config = dict(
    d_model=256,
    n_experts=32,
    activation='swiglu',
    moe_layers=[0, 1, 2, 3, 4, 5, 6, 7],
    router_score='softmax',
    normalize_top_k=True,
    lr_router=0.000338,
    norm='rmsnorm',
    norm_eps=1e-05,
    tie_embeddings='early',
    optimizer='ademamix',
    lr=0.000378,
    beta1=0.9,
    train_tokens=541700000,
    dataset='wikipedia_en',
)
Below are experts of layer 5 (counted from 0) of a mixture-of-experts language model. Rows are named router (the router's row for the expert), gate (a neuron's input weights, with its number), up (a neuron's input weights, with its number) and show model dimensions 0-255. Each number is 200 + 20 x the weight over its row's rms, rounded and kept within 0 to 999.
Before each expert's rows: a language model's description of what the expert responds to. This comes from a sample of Wikipedia text that the model never trained on.

# expert 16
It responds to: Pipe separators, spaces, semicolons and line breaks between cells in sports results, election and asteroid tables.
router,198,202,193,186,211,213,194,220,202,208,184,192,189,197,196,207,173,252,161,191,208,215,179,178,160,211,195,200,189,179,212,191,224,224,210,160,173,237,204,220,207,169,204,198,218,211,172,211,183,178,203,231,207,195,223,227,215,193,156,218,225,179,193,190,197,202,196,160,231,220,217,187,167,207,203,205,211,180,175,178,197,167,230,170,245,218,206,184,207,209,210,220,202,247,226,204,178,228,188,214,234,207,202,190,198,190,220,210,191,208,195,198,221,200,176,226,230,190,171,209,197,196,215,212,192,188,187,242,198,161,217,204,216,239,185,175,220,185,228,219,194,204,195,200,200,223,231,233,182,231,199,230,206,218,202,226,206,208,179,205,178,154,218,212,187,176,176,187,214,157,206,207,195,201,188,196,186,164,245,185,209,210,155,173,226,212,194,213,186,221,163,209,193,203,226,163,219,198,179,185,177,220,213,173,226,226,186,220,201,193,189,204,193,192,184,228,195,191,222,188,178,236,228,199,175,208,216,206,208,199,208,194,172,179,218,174,212,228,217,177,161,182,213,200,204,217,229,213,156,202,226,196,202,204,208,195
gate0,188,177,200,252,193,195,182,186,208,193,197,199,218,178,202,207,171,214,212,212,192,185,206,213,212,191,227,201,195,186,198,213,173,199,221,228,238,162,196,246,191,234,188,166,178,221,173,234,228,211,217,203,176,196,179,209,214,198,159,184,187,205,202,169,193,175,212,172,187,201,214,222,201,209,193,208,167,171,175,220,190,205,203,209,223,236,182,209,195,203,245,187,190,189,200,193,182,211,201,248,234,203,176,181,207,190,190,184,165,188,206,211,237,204,201,172,194,203,227,174,221,201,257,194,210,205,231,176,213,218,199,195,213,181,228,189,187,165,169,177,177,182,196,190,171,234,215,172,176,204,177,207,228,198,188,212,221,211,233,179,183,219,146,205,228,195,192,207,191,193,221,175,177,158,221,206,189,200,183,192,195,225,185,224,192,185,202,238,195,221,211,193,170,189,204,177,194,194,205,201,217,186,220,181,204,240,177,214,190,215,211,203,186,193,183,196,235,200,164,210,258,192,200,188,176,225,214,223,179,172,204,216,191,190,185,224,180,206,185,174,181,207,234,230,202,213,211,227,176,216,207,219,214,225,179,206
up0,200,185,204,233,209,183,184,207,169,203,194,192,192,188,225,238,155,216,185,196,192,199,216,165,212,197,238,200,185,194,204,194,204,229,196,192,221,206,201,183,220,215,230,161,166,211,189,210,184,192,206,232,186,176,183,193,195,196,192,182,225,204,204,197,204,199,210,253,188,225,189,173,219,237,230,285,187,201,190,136,196,183,205,201,223,228,189,185,195,189,228,189,199,188,196,194,178,210,217,207,245,184,254,207,192,195,227,198,200,197,213,177,196,223,197,186,191,197,211,222,196,207,222,203,209,207,228,179,184,169,204,223,166,143,181,187,208,215,212,201,208,212,211,215,200,203,191,186,192,200,198,186,189,193,202,197,190,206,225,193,179,207,170,226,214,182,220,216,203,184,216,210,192,193,198,209,199,168,223,185,228,193,163,198,207,201,206,178,214,202,227,194,204,173,179,224,197,175,216,166,199,211,205,187,205,195,202,208,197,174,264,208,178,196,196,175,193,196,202,167,205,226,223,207,213,215,213,212,187,196,218,186,187,147,175,222,190,219,175,244,221,180,207,175,203,167,231,239,194,241,202,229,192,209,209,183
gate1,216,231,207,172,185,206,193,188,204,213,207,174,194,212,199,208,225,198,200,188,194,216,221,181,164,223,213,208,158,203,220,201,202,195,262,178,193,215,161,202,206,188,204,210,200,179,198,219,193,229,191,169,199,196,185,248,183,196,156,228,180,197,179,237,162,177,250,171,225,214,186,201,207,204,185,166,220,191,199,244,217,196,187,224,236,198,199,189,182,192,238,188,235,196,194,209,217,211,205,223,214,194,177,176,181,172,195,214,217,207,204,200,223,202,202,203,175,204,205,209,211,225,197,195,203,192,195,215,232,187,196,198,181,190,178,212,138,204,216,217,228,171,208,205,187,241,199,207,197,187,175,233,225,214,182,221,171,244,183,182,206,195,225,214,183,197,202,225,187,205,185,201,133,208,200,178,215,178,184,182,171,203,190,203,207,197,242,212,193,187,204,204,203,183,176,200,208,179,224,220,230,189,198,153,188,192,213,200,198,192,161,204,188,180,238,195,222,215,208,216,224,194,204,227,202,214,195,204,176,199,227,251,191,212,199,199,194,198,203,199,211,195,176,224,230,221,195,193,194,199,212,221,182,241,249,190
up1,193,230,214,192,183,205,203,200,215,238,194,207,198,212,195,204,208,226,142,181,210,202,231,204,197,221,200,216,190,171,216,226,216,210,207,202,211,250,173,228,203,162,180,179,219,190,203,190,179,158,238,192,202,208,218,184,209,202,185,195,181,188,176,216,183,200,232,224,212,196,215,183,196,188,194,201,223,228,195,187,215,235,194,226,201,228,192,189,218,180,224,187,201,214,208,182,191,195,220,200,205,222,194,192,187,204,215,194,214,176,203,192,212,197,184,207,201,207,196,217,218,201,205,214,192,193,218,228,201,119,222,177,169,192,161,267,242,171,223,250,218,188,218,216,218,188,193,173,184,194,183,206,198,226,186,193,227,206,187,208,238,196,207,221,214,224,234,218,177,184,203,186,206,197,218,193,198,195,184,183,171,195,222,227,205,241,203,200,209,216,175,192,218,177,143,160,265,188,200,222,195,214,202,207,221,171,189,205,193,186,193,241,210,203,241,195,221,198,228,209,225,218,236,187,194,204,209,202,219,193,180,210,181,210,200,199,191,213,188,225,195,193,212,215,221,207,224,203,206,233,201,162,217,190,185,198